Weights of a small mixture-of-experts language model, trained from scratch on English Wikipedia: 16 experts in each of 15 layers, a sigmoid router.
Below are experts of layer 5 (counted from 0) of a mixture-of-experts language model. Rows are named router (the router's row for the expert), gate (a neuron's input weights, with its number), up (a neuron's input weights, with its number), down (a neuron's output weights, with its number) and show model dimensions 0-255. Each number is 500 + 40 x the weight over its row's rms, rounded and kept within 0 to 999. Numbers have three digits each.
Before each expert's rows: a language model's description of what the expert responds to; "comes after" lists some tokens at least twice as common just before its tokens as in all text. This comes from a sample of Wikipedia text that the model never trained on. Tokens count by the router's weight.

# expert 6
Description: Common nouns, con- stems. Whole common nouns like part, area, number, population, vote, term, plus the piece after con, e.g. con-vent-ional, con-duc-t.
comes after: " con", " the", " in", " Con", " co", " part"
router:563614497480493533469487471525522500478474536468536515521489483503528472471457495541483517495554457491434506468452466531439476479496483552467574526554496454487457449463566517476509527506488513617501547522523592461458536538507486554488506579445500513438493490513507518563441501432518448504517457487484415456495505491471503507476476479474536456571485506542492506441504548586530533480432533499474472526472535473475490491452571488491442462474479542465451520574533500516587518496490485502491498510492487479444502521541489531575491469458533535491521530506510454435497567508582437461499449530539564502507509526472490478498470491527522508511534458444404494505434570488522434557511452525503479498487436572473494510500543532512503407515454570579399375457457451408563463437502504
gate0:511455498493507535443506527534537515472510546474425395453500557473497581544429420481455489545528493472513548524491500498479452517466518472451585507480414539474512579446537538532512485515512510524638436543468533448452548484451501525547493534492537448525520513479503489511495447515590556498500562425424500616494519475527576534465431488486510524545546480495520504508479481507417575473509484478480493504470502449470513532492454496499561484501567470461486515528506474472465450523491544483551545483516494505473504457480485540497503505485540560510462600491507478513509500546526406495505441530532475475548551437451515514457460474399514504543537426446451512446515483494465522548536483532472474455496479468530551498378522479560513471443495378518472505501485497516517533507541537
up0:472502533478489492438528537521521539483489565460422459428515561517521538527470430522505499468518501447560565573493500486512496505516531508452584510473463561478557563475592529524533463468552511499628486572449524440424609496448539519507461515507541452502542533441512516470465472470519513488487566411458478522466521462549571580489487443485492556504540433456564510499494474507457609482491511490488475501491477536475473489525502492473533508471495461512497524549481495467440483552500491472544542469504476523469546511483475506462477500463536546494469598493576491462480505532569448518473508594517488511547519439449533552479462434434517531489564447468477511443510519455430531536561487549512379492523477497550536493418532477528521497451528406522473525487508519545491497498495490
down0:503509503518448521513449519517511483582536466550486495487524510505521489547492536386449479501564501529549490483504535499472457507439514527475550487466463498484511490431546478520472477469584473592488461481435405532530569522582461552486507466481448522448521523493483486403541486497490491518503438525472442509490504478502524503502587479522508480531483531492437509486434435401468529519526508465520464472532469501592543515470577516498595540525527483450557443477518529540463461462487491508502568498498447423451349497533465535516492475424462371597452465501501587526513444509471511520458471552488475476492550520497503447473496439521536482519520537539530480597478495545471485497511491501506529567529540503523504481558487507453451495468554574510495469543442511499507518506491444

# expert 14
Description: Inner Latinate word pieces. Middle and ending pieces of longer words, often Latin or foreign-derived, such as Secretari-at, Psychi-at-ry, po-lic-y, Nat-ur-al, AllMus-ic.
comes after: "ri", "li", "ci", "o", "i", "vi"
router:553534514445492448438570520520515403470466543498541475439508448550521420502466486490439508514506485459482470504506451497524492523506485511487522511467500498507533481597554484434471549505483583493453515548595541460468518456515464452495499481471509580496500494441558491483417423540484565422440545527515499496502485496403502512430453469494492503478513481500498480527515511519484514581530554434450359505402511522488474561455439465533493489492500593545503473489564471469595490463471463493489533517579488462568527467449533504469520535473522473506600504491425486474462517505532494528479536511490450457484478524512508553468577503565488468500547476485471498529539555502544506494471506537443520491464486568496428571489498474490461519490444530508433512399496448503477463526567521
gate0:487477549448566470579485421479502469575488506504407484526455481525471508486464550565517552502477550451559506470545524407516551500443529494564480493506530470445540522549550526502506467493439488525538478470547444485484488479526505481519466446515523452460519496514462493508475578487474429548486518469559537494495460542491525506526496456564424543483482486523484541450481485613521462461469507491581432531465428478527507526496455521507528513505451514416528495546525453434531568534443563491469533400513499463481408537485470560503488545491532581550572584472545501564477522534511565509494475475544534522520465483397486515509479550532539554508477582477461447499516462538448547492474528494477496523480549531444472498552529522430471525489521498479437565550447478455504513407523512
up0:453459523480615449502482439511568459549516498549399500493506539528520502522454492512464495468521553501514506500525589450504500452484503505574465503472516450480497549581425515485472508430427621528442482520589485437490509487523476478519395480484468464457521514507477537430519498552481495535475461513499510518493504496533544536569501508539571499539527459441470566536529568493501509489488521492552411513523554487573497578517480552511546503514511489424438515468485477478548495535450531495559507483527440505483495516514482478424546518560519523459451503524522453542525514451578507510527539417508504476522444520478519480488489521472583482479459470486454536470544533528481532476540510539456535524481517499387422492477561463418460526504493468496526532593405563462470514481521550
down0:530522475544486585547530435415503464436557525459506496497490481495403502468592459527560581547535529422540448452550451492531524455547463541405495433510550502485511499485434452462458536501443500508475581485535495580497484443504500485418451527562464497543570510484502495479490513481471541487457479485496511421498554492513509468513476438464427486468567537517409522498417493529508538499478536471482517486523517466501479473445477493495475478556467507476536537522557465527417525521509499579476503493482486477412503501541474478496506469473538495523404508529500534508538479524517516534454558459485423507546489483589500514459494515487467486432533475501489502529565598528539532604484426527507514478461470495526497537509504502407493524463526528433500521429474543599505529498518433

# expert 4
Description: Table numbers, coordinates. Table cell bars, digits and year-range endings like 2006–15 in sports and filmography tables, plus degree and minute marks in coordinates.
comes after: " |", " 0", " 1", ".", "\n", " 2"
router:484491405452514501493484500562539464569576484477542443488570553521420486483531474508521473445511486467471529534477520483484420504506546475421499450452532435495464440619584509515533548522496467535574513490525565468447482488510511521456498444512475546387482505514536515430468458482571475490507497470465484540472437449505514525491432512486506511473483472513494422454522479548549495524550500528420460501453543491462583506530497495505492443445528475512488511565517515463498538512494544487536471497463443500498509519499523603502541503424448609486552467437464414493476495424615445532482438452523469549499503531470514557490521452470544474555466470506454524456485507485510466530477512501498509459548523513473470459527517564421488441508422497512427482448509472479514472476477562
gate0:567540521484541449513456454477532524475511510471588494469488487494554566483562474561557510514438515455550435489500510505522456431518494489482425579501507534505527442604482469473502535474540518532504492482469525468523465469501486534444408430570521453446493479549470520555558525486519426411494534459485452535476552503515490498458489501485541478467538468495499488501492563442539533452413464505434466484509525513567536532502529476529462529505489564455596442463521507546451479566495474497554518448466518505507555468500484463462564558509460482494438507469491521564541547494472513465513512534584491534489510518478395589507469416538547478561489529417469486462505528539568509506510496479423485418428528548414471477523569516487503502479460536576543532534479501553530476486536480
up0:520515518395468477577429452525472502548532482476501513438448522475487518510526428544632497556467547496483474499548522503503528504509489515444499581479521445550525480558470503495441478558571514544513433471539535492483568523497517521489453472504487466437415495538468523513547579461482455427562442459514512462518525533503458500480526489460514468457539511459476509476527481502539537478449509510526475411499506503584477536525451529526526501516427521491514548554498464450465493545515502470451480386456478543523578531474479490493567463481561492505459559438439544457479507494493475431525530580559498466481525562516449495444510466466495507574447561478444493477495568527538474555563494522483540493455540508491443530539581520509436468547478491468572480502547420441477526500532436
down0:581447559501446532463509521463527510463485454459505522519475533464487478477520457429521505538548487464496479552525506422396487500485508506468551567547452472444491520495485529470528515539509499451527551495499460505501470480377492528505592497449438495474563422397492540468509530458432491522455510511515548517518472503478445480459470539529486505477479475437629492491483483531485476498491555530457510497487497534532491532485469486454484482567475411470522566553478405513453513549473533420515556578377517533451521483514527479531483409478475523467461472433553482472528527552526506501480508502416488500455532529479475487477489535478449496467478496504525507509566451572532503545520503500491483460472461465504432587475460511444475471482457523473550535560494581489463579507521402

# expert 13
Description: Mid-word pieces. Middle and ending pieces of ordinary words and names, such as ri in airstrikes or brigade, ar in learned, e in swore.
comes after: "s", "or", "il", "ar", "d", "w"
router:531584468527502430521518452487555499533560495476490481515464500537480399488516522501501414480478534469494516504443514482544529474502462537446511476504519506471385464543579462524420510491511445494514540575541447513520455523476514485545489401479457504519478510480565491457482438490537501537471522470482504537473465394420447458474418518403534442444501484515562500461532508531525455495540514411482528526541531451451611509467506542537506507430506514494416477571499545517546532533512598493473510468553544551462496436537465539473496478488541476485493450453458491441514491450483506578464549461493492536499506540588441487492460506473522452531551446464530487436502478513535473535534524495517488504446477523512565482473495458494510507602497547533530482444484528475594512528517558
gate0:514521430529552488604482522470507519462498459453458523483472540561457462488538440529482475561479581495544467404423423530435540465469479490467542502576518495446444500496498443442507500488504482388419443528429516441523454511484497508501484506510454479473535484440463502460531562463414523510539503482459494495495515479522501518545532464463542522531477557517533451470471464489512507454465404518495493439554452459502568500484547532467512457433536540562509534537538568482531446560500508444519529525501504462549476565575538596508473513407535497470548591521484484504469457525437551493504501438507483533496509519526474489503553587537500452502525568562500423488396534522505511508552507527428523439499447512519460473480505489511469504509456501515522425461533481482516464511457520
up0:481540572534476478480493506472519455514517447502438518538502491456483571489542563498489469577519511519523522475559499484468538474481547461442512478431531554524492530512470468416571541529559520460521466510485520480506457514521415481504430525497465546490470459578479463569528555496493503516436567502580485527528536538499556495523465554534461374492493427528477485557483440501519478499471495482482564558538551415429454533455474522447454536607523405486514459486571457477476516495512488513548399519443488468474476490498462544478564484546573499590456546427468491490466474491491484523552476547529544461560509534444514437507490506547504463427499472479493501483542498496452487465552450542498422490533508471436507522493496548486458528534506498479542424527462437542490549554557469
down0:463553440511513563483493503532490425502510505505464410458476485426517490477528533484540519536500530495500531494604473498494401531496568519466468490556427519495529434511519522467482447424515473536469464511488384477483453542424520485563477518462426546457441490469469561477480486523507517494503508526499450480393478586504565502526447502455474530524490457529495466537522515496470526562465495488519509602490595479494519495418515523558464521498430572501539498491517480532513523526501457549539471516444590451528501495492553464488502487515462465464519454470483514473455558531517542530605481462471536508486547471525502518579529513444569524520512523557541443433500479532444543467554457462515563461480471474391451495519526591501525574465506553494486524553499527472544454499466508

# expert 9
Description: Commas, as, years. Commas, "as", "was", "been" and year or number pieces like 19, 17, 25 in biographies and narrative prose about people.
comes after: "s", " h", ",", " he", " do", " who"
router:503540565541510415464554481525545528439534468435487461499556518578491416533468483554451469471542578502469506474491471531528466534453514460521482513560477446526449439511528464497559555412529498459480536461586496521489471455470486466473546481472469492530545546542504399542517508545506544505497571530482457528509440544418525466503499456487507391544522520531443401504483523529508423580470558482465508548538513474414470500486582457529409505460554539522480446503547509465544537493511603391520482484444533447523416467479483514558555462465567467493495472471476509475566532497472517511447511530525579511558476508566462536506538483524531491530557492446532510521473519498510483541439481513530528525473522517532497512527481488447517463495510516525485505500483466538498455451570520
gate0:555469497541495479421543483495450514500453460573386489491510496518572541454491470543551496514523453483442529489465474582506441549553413462477504447487527479466505506586479483503449565504493478469479449569500482451524474544555405496452516535510564474541511512497513505408454488519517469502425520508503482469552566474513479513445515467473497517476580469486477551549476534459472543471513526501483486466527458511431522580517479419538492520548409472511450434540552492489495498506471521560501520454517493514538456465552475486476512544496487521521521503494526387448537561564522532465521486498536423509450403469433478526552458534415451499532516495533525525550523471543496433473411502541481487510500539494462518463523494475436506507442517559512408414483508494412496497459518461
up0:499437493457428480488559490473472540533487485519434456517449422572527472498489546499517471489578520515461464470474547545460442585492418450481525521551498505485495502556439468498512501445513491541448496516428498526513527561514432521475522568516459538545472565511479612476430523512491438476465552532543459537528522449524523424545515496516550504497542474420493508445465491475471514520409540493467523427494539510517475519490541525514491480481500511529521485439522494470554523464476470549482500429550501530513597459569476466525467457484472532511487525517491411489575539481515561463456510519494390472527510535553550424497440527437482488484521549472557491512544537481492449426517487537509453466520438476496515506551486511484453545505512526548573429519463442497587567389501494
down0:504500515470505454460455483509436456455434507410491536535571540474506462516498581465507482525408515540497569493498520491530519443509436527509570538484486488505459481522529402534545481487537445455447422500489472476541472496507441431448502512456532610478448459502432555432446520524491453522505547465540418546524540434529534458514527492453502547511458461483427517625521502520503480464541517475482431459473540490501481498491559507546513506501479548425495480457529532535455429477506456438475553500488591557565515520514480502501508493498517501543510539439528524523546516481469430505455533495531414483506546529465416512544517524569492466499569526519519505513467534451516539527567504501544466464536533528454440460465469490457446497498434578510493610542553505494509521463474502

# expert 11
Description: Early letters in words. Single letters or short pieces right after a word's first letter, as in T-r-apped, V-er-dy, s-cholar, mostly in names and titles.
comes after: " ", " T", " S", " O", " V", "T"
router:486501490484553509452493510539552519499526521419566491441565524503556547494491503487451401467463543528493490501560457617514469469502488462509609470465482407529482426505493489524525600522495484550493567538493435526527435516468526560447458517470485435508530469496462573448543505534552514514530512444483519468469514463446515454533446485452534474480498495556468496494503507520493483550494452505472456553521521491385548466531542617540468473496561507526504495509467465483522536446489509442582521517510461536497494532511543530531505507526507512582491485455564434437557512445478446544490487554562565523421509516533498501516548406551493462469431519479452520506492479478532551477503405497492568541531430545455477491573519540477503482529519517564493448519499498494534487530498568
gate0:452484466490543524513574474438544523429478496440497536484495537485498422543418411449499520589559523554433549563491540507468470510503536448520476390580465480473490529480454574526487446569553509487520500478415500504514480504576467489501512564507524534481580547473431513554568463504457438514493471493514518537507537494444546522432494464431467508479570435512496527505552527482477595528506449478557512500555515460424472494546472479480497503516496430525524521493542488497545510490510484457551544419465536504504512503524487561453530469459423511494477504567511498471458533447486526510482524555493552509491505538537533470540476543473472567431528557471478490522499560390479482480446443473470462439507434528507563563542543513519488429467467483512538550438514501433500545486483494
up0:521486561483528447467473533504528566515566547498505524532497483501461536508545519548495539572518503591523498495450542489477516536527427467510553540473532461562471407503496511495552463533451510466477494494526453405435553468413461582466581590488436383553533504491434509532501461508531575514450488494504506545553539571472523551511439549545499583518557500519534443479485504538462504523480514520502472537519493509521490496490514502492559491511539530407520468492512464427525485496540511548434461465440530467493472484489465483485462595513490503524505456572533455549528483416480553525490515456450471556490502515450517585523540488499496503472544525522428503501550521591494503453496525479592412463456520560573471493500442462561491542490490517482569451466536526538524467519523512
down0:536512459500531438562489460419532440554471496416472415542568512492603532446499501473478546484556459491524488508475541536444600540465446506549540483484495466561509479472515519514526519531530489627492515484460482545512459483545510548558521549550502473456447482483467503458478462418489425586556481509475520521451495505521528596541535500483522449498507495482500521496467429526482587569402530468418537585454489518480459462460536567490499487555554466456543487456564483481531455516477553435479529524513442566490494490495501482442484476485572424499472528532511471570550481498504491526512506568537510484471463474484490504545486493524473524567537447504450508552513514513451519473519496499499483550473512515515563585501505531485465533449441527461529445538419493556528495470509432